config.yaml
experts_per_token: 3
moe_layers: [0, 1, 2, 3, 4, 5, 6, 7, 8, 9]
balance_loss: 0.00209
balance_bias: true
router_noise: 0.3
vocab_size: 8192
positions: "rope"
init: "uniform"
init_std_o: 0.00816
init_std_down: 0.00333
lr_mult_down: 0.7
batch_tokens: 131072
max_seq_len: 1024
train_tokens: 625000000
Below are experts of layer 3 (counted from 0) of a mixture-of-experts language model. Rows are named router (the router's row for the expert), up (a neuron's input weights, with its number) and show model dimensions 48-95. Each number is 128 + 32 x the weight over its row's rms, rounded and kept within 0 to 255. Numbers have three digits each.
Before each expert's rows: a language model's description of what the expert responds to; "mostly gets" lists some tokens that are sent to it at least half of the time. This comes from a sample of Wikipedia text that the model never trained on.

# expert 41
What it handles: Sentence-initial capitals. First pieces of words opening a sentence or paragraph, often Among, An, In, On, It, plus capital starts like A(gusan), S(adah).
mostly gets: "On", "An", "In", "Bl", " On", "Mar"
router:185133131152125114157103106053145177106128117115065183102147164126077086148163059112086188098134152161180230137100119138095141113169119135153100
up0:113094092160103123148177209099114116127113163019089136114167139135119107123120110132183173136100135153126141144131171077113113110115166135160115
up1:101084138162107119178137095148168164103113122104133120168120171106105105102157126155156109097153131122127133160184141056130078130118139154144136
up2:090199147095137122077082122142115122087228149102145089130171102122121184087157126188147094059121144134149108149099153139128193175110130088142109
up3:140111126156073078134066129110091143176085108111159197135150125084127129143175132081075145144197115095172157120078106105109105127143058137184125
up4:117145160103150119059102183092134210033136090105115087123098179142162124154136122089176100178130082199144148111096192122158133130129118111114102
up5:073110077035145173144160115138153143079113075146156135183080139149050177085104200092170090133141108138081120132127104127141146114133152176144074
up6:126168094136114091178188140063122147139125141086139119105146133093122104119085143103087161115161104168159186137073104097170147095185165113140116
up7:101142112103146141117153120103114151126141143129113129124150085104144129109159130158120160128132153055128162113150172066070086138168171126092139
up8:123136113168073066108124229129108155150147140115118194139137152170109120147164098137125100102137124096118158105073163104139141130102090090099139
up9:124119100131142161125134137221139164116092117147074077127139137144131158088092151162105155118181148140062190175146066128154188183095168153112179
up10:137120152064155191129124138102138083098056128099158150157120150092108101098122165130160183108137096117232173114138073112173162162135045146172160
up11:090149115071111111102103102100148145135078134114108147141149065109122129177143131125090162089150112126140093136148139114148148103156122113148124
up12:113166166103164132067086175169090149123132120129137160129068116141231113125154125148144127086148126138120206133096143099175133145160142180079107
up13:093202127111153113105092117154128109138088112115134137114166123103136116099099088127118138046088093133164143134097134136102097115091140127108161
up14:125060154149104110124142118143115193179040102111028119089116164153133131105126146179123150114151115133074140076088132142122167180171111146141162
up15:194147163104189104116152098143133170128118066152110134092159160117093077147128175151082161123193097142103133148126095129143092122152163142104046
up16:125178172057126151122123149128155118153148107055135176112125110085116132126114114113104086106142137158104091100092170161151125139092113089169137
up17:119189096100115075110135168142106175107134121149146130198127079119162073175193129109084129132097138137147115080128173175155141155124186129129092
up18:148086143106164085135174080112153131056146113135153018128089141159079133163165141159155175102114143122140132149117145145175191161101113121115141
up19:108124084147088147145170130132144123169163145122188141083148148124088103097115111140124150142163148114207101188173142138093073134142123134161094
up20:101121141099100134184156107155143125103086100152107101135134093126164101161148156029136118119120119181128114138152135163142168129135156170130124
up21:126153135175172160106201179091168112117088125157138186125138110095096147164169127098104160089154139137103131093096146118060065136109106079159144
up22:111125126097145087104185091115117164106124053093041176116150121103135121108135108123108104096188170103203116101108119155142157130164192157114103
up23:133091087125133141110059207090139161123113137132115180128148159090141116114124106122130194144091153148210172084112119081108086134132117173138182
up24:100125140089077065145131183163143168153127148092127144112107129116128132169146138102166119138186130117122153112110164138148078112081104164053145
up25:145130175154137153124171154142126080108155102123136124107139182178135154153167164180107170159120075086138111116068136106139082122149111148115118
up26:115134091118127167111107191139128132097064116100166116161126139119145151100178131129046141109114178154158133130121072107252123165093140161188099
up27:145034119171087139070092147118076143107089095095121125070159155146109097165137093133076068104075142150112162112140171108134126143147108133108136
up28:158101143172176090138046137103144153112136172143137201173123115057134107131141054112130135110119137165162167143134128119074125126117107168127119
up29:080105196069102099147133150103133152096141118143123188128136122134157111123120137158154067134126165120140140159129110108148099151053134071154103
up30:168111130156078116112179156143090123132139112112172172094111150129147111123112090168191148142156209157134068090128113114169105116122119136138080
up31:155129102154167067119171134117118173133113101136112115108092107127149136140185118117122114117171136082144125154110118113081042166167105169117114
up32:075117152065132101107143145121136121174093162092128079160155050109108088125159159159126122117173130111144157116124168130115132108140108128153117
up33:112110128170114127142097135145173205069076080116124131165104118102138133182076147111147184140145095080176120081055091166118160159060122103111119
up34:172150078120124117126126110117128164083093081122165120144088017152129154182167114106084119158147146130116099094088128143126109129152084083157151
up35:103159149132136140099131159159104108172073076093098113142176114154081105122120123072131154108148128104173121136170060117150130103098205112158154
up36:148165148133081144076127108087150137141103120130051128152147143134112120120137139111087105131063157188128145146128111108113125135034108139099128
up37:164086077159164107096126119084115145097128099141129173138133147136143117144068125121122093152198160167114144091124091108132078184115158172130095
up38:133108182175110094057144140106126132110148129131122149102118196093133186057085106144091130090167150149178106099098109144169160146143192070144129
up39:180097114055110194127166144105098118152124153107166120135146108134135046119075124105152025179217106055176109137104175087104151114187163156156177

# expert 35
What it handles: Capital-letter abbreviation pieces. Uppercase letter pieces inside acronyms, codes and roman numerals, such as E-RA, NR-RC, FM, XIII, IL.
mostly gets: "RS", "TA", "OR", "IA", "BC", ".C"
router:134151105111103120129113117100139138110088093119153119084119156087089088160197069193116135027179178106147132118123109139116154135163110115120152
up0:076114113102172138179098091107140120106149127168152153152168096075083151140107090133107074136127139149149104130109152172048106113081152134039124
up1:117129086177094136116162096141095113116122145128074073115175138163150099100067106088135163129139139155117131134152139081049142088103117195103134
up2:086163084132089134122141141125148123139090124149140144150112112114123106119199148174101130133134062078111098022127108110146106073107113088124119
up3:093146129109164092170027180111115147109122149164147123115159207123126093143143084178175102081139113132187131145103134104074124158163159095130115
up4:134128126079123145119074057148116133148062182119104101130160184131065122165086144117135129115136140119111186190134109155104075152186173146142144
up5:114125089086138154069113080124130111139048082118166130067121144140093112110146153169155146097183117197110112130088085165124133059102141125132153
up6:123137067138110102065191170186142158155143116110139111057113162140110133171132100145125154113146122172129085081071075143065106118127228143149190
up7:123112136198127043100134174124131069098131109179117118062140132151114124110094071116118133138140212099119138133085153178136103179130114140132143
up8:100114169182118122177170155103162105077140164133200174081136119136116140135153113157135100136144145122108159151179106130141114139151127109141121
up9:167129098117145127138151089111099129131127133189091131143146145115133104168117121079107100120226144075099189133128164066123130106108182128087163
up10:066133098102065141156091138103109091119144093126111125094123141092140116111098080168147179128122066099140174094115129138084116135132067142143162
up11:181129096149095151163152142158135154163082065160114097090161166115158126123161188097054158157148104163106082202093126125134123125189130184109132
up12:184162142134108113114145132103135124118091136145120159072088179098143091140192086145159131060133189113128143068116142122073225140132126106121122
up13:127169126139134091108124155153161139165083167190041158155094146108176110116087127182087101121148090126145169148111137091096086103231091093168119
up14:166116127100135144160103134091140090106074148182082106156135152141094108129128144103185148100111113114172102133117166082087042184146122148147107
up15:072122095122048162117150144127088122175096171120196143104133144102115154125135131146190169131103149151177116145124118109077083125107084140164121
up16:151135126168074122160110173132170113107076115099102123115103113157141121109105130148114129081096178126101119119164111125121121110133159164066104
up17:120074126183083092116126107129105159137136130134091165097127172140183103155108171159117124153131169159146089162120116059126097155062148158137172
up18:137134164085079116130106125173126132142164161095125143124164096144062155101160113151128195110081125127143085146126163098153150160170117155109106
up19:101167042096095102110175100167109067154157145207084137117152151130119079101157119152113103072121128111139125100167133138103186125121183138138154
up20:161116122125120196139079122116108151137121163175114185103195169123116131088129097159133146069143160134043157093145129160170076136165109091178159
up21:178102123134086068100095139128186094128190162073112172096048180173102138167176135175092145110130114140162179130103163107156113133146155126137141
up22:210116095084089112194111109095149093104096105095133100122126168126087130147144097168142110133147098111182126146148128144124112123188128137146127
up23:110180143161170126129113145112125137127085119082105119110170200103157149099142059215172077130203166104149179116104157105140146143141115163090155
up24:112138127129130201123104185135098124166123122110129181123108127097131126119060113155105134157133109093155145080100123121129126150204154081082136
up25:163120098168106158092066158111189161137196174071173102145136105080169078072163101129098166154165111102155156165078152081118175181083119169120155
up26:187119159124083150147078113118106099177154162134102101188155132172137198090146165128091158087092140118126109180134121121100101091101141098119092
up27:146098112158089154185141121161138115112145122160091100168129110128091198135113131160080134163164086072071116111132091180162157161163131128124146
up28:139155145166099201128176083146221138125125108157132175089129092098122158089136091110091141121107118184193124204117154113116116167172154156129140
up29:137169167132093158094135206138165195113137163150135132145154101115117161114119090179127110085187190067142138113144146106125074183044096173175104
up30:077111086093086165164093122084152128095150119100123076139119107140109108148085158144192117080128141134212132154122100164187089092125164084176086
up31:155102089103073152140106148128154136136148086107126126129148149084164120098113114105051178110130149183094154129138130100051110201067122161126133
up32:171169132102127084127121102168118088084122143206128203104118129066156140187097137099063139106072128123141084190108071122163135174062148117142098
up33:145124151081091086182180134142150138119121133201154127137094140079054114101108113133099118081162085151133194108093140139125172200163096125142160
up34:088168130164099129097133184111185129164132132016170122175154159134147100116155066111142117114121116074119115166130132159148211114093127162148098
up35:120136146125148174142152124164138089132123097140162144118119109097107135129177062086106081103109152075144117131091138159155122127113120141153072
up36:134097112141128101124073069165055116139138150133097052150150134098108093153128113141140133120174164151160101095138164111152183066210172103063136
up37:152156143104144115122116089117090127124094109131137172171190132128137142112164139131062113086166199167126060114168060139091148090115149127117128
up38:141117193166130154127101118130130111111111117099083168120171129122119096134109165101164125140118127098088109199099155118185164167098074151085137
up39:124087146150105150148158093152190143093107087097174145097128092147132129150131157122161122067184135131151156127102174168082135150130167172182116

# expert 27
What it handles: Word pieces ending in a. Word-final pieces ending in a or ay, often closing names and words, such as Rivera, Ljuba, holiday, gay, era.
mostly gets: "ay", "a", "ba", "aza", "ays", "aya"
router:160140113116135116123139144132096152105166118134103176123111109130109104167133063134076140154178156133138118126112137103117124138117097103127105
up0:102136123147091138123086115142074140031184155074141106107164115095188087152139124118043145127105210121078148133078150128122158174108087124140145
up1:137164054160073193109104146173166117144192150111154161110125143150084079107100129089133165133115061147197132146092151133135131141144142158157101
up2:149135141143143082190101122139101132123144104108133112180169128108124170122147112140114139106125119112106155135135102097122167155086160146130125
up3:131195113171158076142114151079065155162146139127099125078119078129004135184154138104211102100134150134124073120086134110131124095161146100129084
up4:128090145167159103153177176160151115175166135084136126161126174128106143172094069121109146171138134161157109128164154127098129114094132180106147
up5:170099124158100113148123112183144140126100139161147147166113173138144173219111046172115143134116153117197151158147086141092120112084093155117102
up6:109096108124166193155131143098130106105145093070119179188111129125155112098127112158085113096176057104172137173083145125149134159119173154071097
up7:133125048213143140114125121167140091166107152132137075093152177099113120129127088097075155124058162202153124089059144103130148086145097131144103
up8:166059148118103148146105100106162081106156170165097135111163118131096143122085122111132111081074194150118097117170118160150128174143138094140144
up9:121147104131160131164143171040137180110142137116139148248098096091156124159091120165079162141130169178152124109131146126140176076131060137127063
up10:140075132133146133106155135190115134145106084172109083124146109130166064109091068152189101123116146119102154107122166125141068128094156121168119
up11:182117140149113159110101152150052088144085130109129128186166177122113107132091181125124130152146166067121120152204173131107094151123171154089163
up12:095035111156084187157138152173046126088147155138070192165140120149111097112157097182106134126095167142196133126109083140143085128084141123087123
up13:144121181147141112185147170126103152106135114105113125140124129182150095130078145141150137083087141105081099117105096114162114149125125133158168
up14:115185157084141100092103120146133103104114073102106089132051096121135091145113118158104117186173171086095193118074132133141171144114150082116153
up15:132188109087136145157096123179091109094101135102134146149180115141134143081179166143091118119107132092145092129102145125127175155087172114126151
up16:094084194190119219102144136112084112132147089106162138124200144135066134094124120142101107138160072079085136085134184104092172081107089118147202
up17:119098140136163194155121113139088154180130152122103100155132112123090136129157079156094117139153081171171116129094129137124098075140105085108151
up18:087145192079105182148159114088108119126117150098121152151130087061068035179141102137048119194140115088169125174119110096147081167176142125124132
up19:078202053197197151113133041142093130116067152147150133191132163111203087098111116148145099141144159143131122105081120155166116088146132122155122
up20:132150147084084135233211146112105155082102110158160074094085151114115104167093100152164088173155181070092127087143119156112170144143146151167139
up21:172134138096119079123101121119094124090148163102125102104124114160141165091117077210156119149158160179154150147122090158138141186130199170160083
up22:183086116110124097112116061091174096152129124178093071103134152104161126094112065117138152155040148115145113177100149156138174106110176136130063
up23:149137111132081142150099142148146116098076134068126111099135180145170070104123106122118140137122103154091074111133113134088124175121125095164190
up24:137161090136104117139113110123153061144179122154125056129129072075155067149147126155109153143073187182109125088105139118062129136118143113153165
up25:133043088123162083124133142079131127146139126100129112115131122155141094086110079147121113123182094144167150063132109135123094124208118093116106
up26:157161122122119104151084100175117081151155143136102126085047202094087109159151189113057129091160117185154126162132122117098128139125181133127092
up27:095149081132110105144094188134114186131092135096097121107074154129159055192161194170066114149133133042153125136094121118113095110111155142103100
up28:112094088098111067164151142115136157109139152132140080129112126084110068172140117070105104201194104106123161111145118112103139115158113108126142
up29:106069102146197153123167127104119117146165121073092148068167139110150147181096209123180151126108121139102094199129085079189089129098104162093153
up30:082093048095127144153120144121108102164127079156131180055093177126138067101121117114181143105142094163102075135137146117164167131115128136116115
up31:174149139111103148144110078141099133152086154144125155057124148129093186153115111156147155124150117066141151174119116129064123152115160141112182
up32:137127095138113110183130170148149115105123128075088145124107104130119088145107147126138176162101120128159127139081109164082135080116122138120135
up33:144084136044106096135137183123140108074132160155128135091074103091138107096139198146228131066133140150143190148118121153086115144153089116058121
up34:176136129106145120122097135120170150115187112206119071145102133105144109095118093146115051105175156190099097063173130136116130145130139128119156
up35:158195128114142098103072159188130143106152110167116122113129091104105108133183128149098102093166102141097104117082177148102032113089134084135079
up36:138171143149073141122119084185088089101115122182088134134161198100118146143148096141130131119135171088100136122100162081133146128114116190143151
up37:086117090150171169112134109181148119113110168208111125113149120185070098091196160152144117154142140133113148201122071100151085149078145095142073
up38:132084149094143088101076090122041134101088165105035140115162098169101118093128149103060112158147133133145144176121088166168088154108182117109188
up39:130162056104174095135129120152046075080092132138089159135135130134114145166102132169112183145110112109103114169108141175073148191092125097102084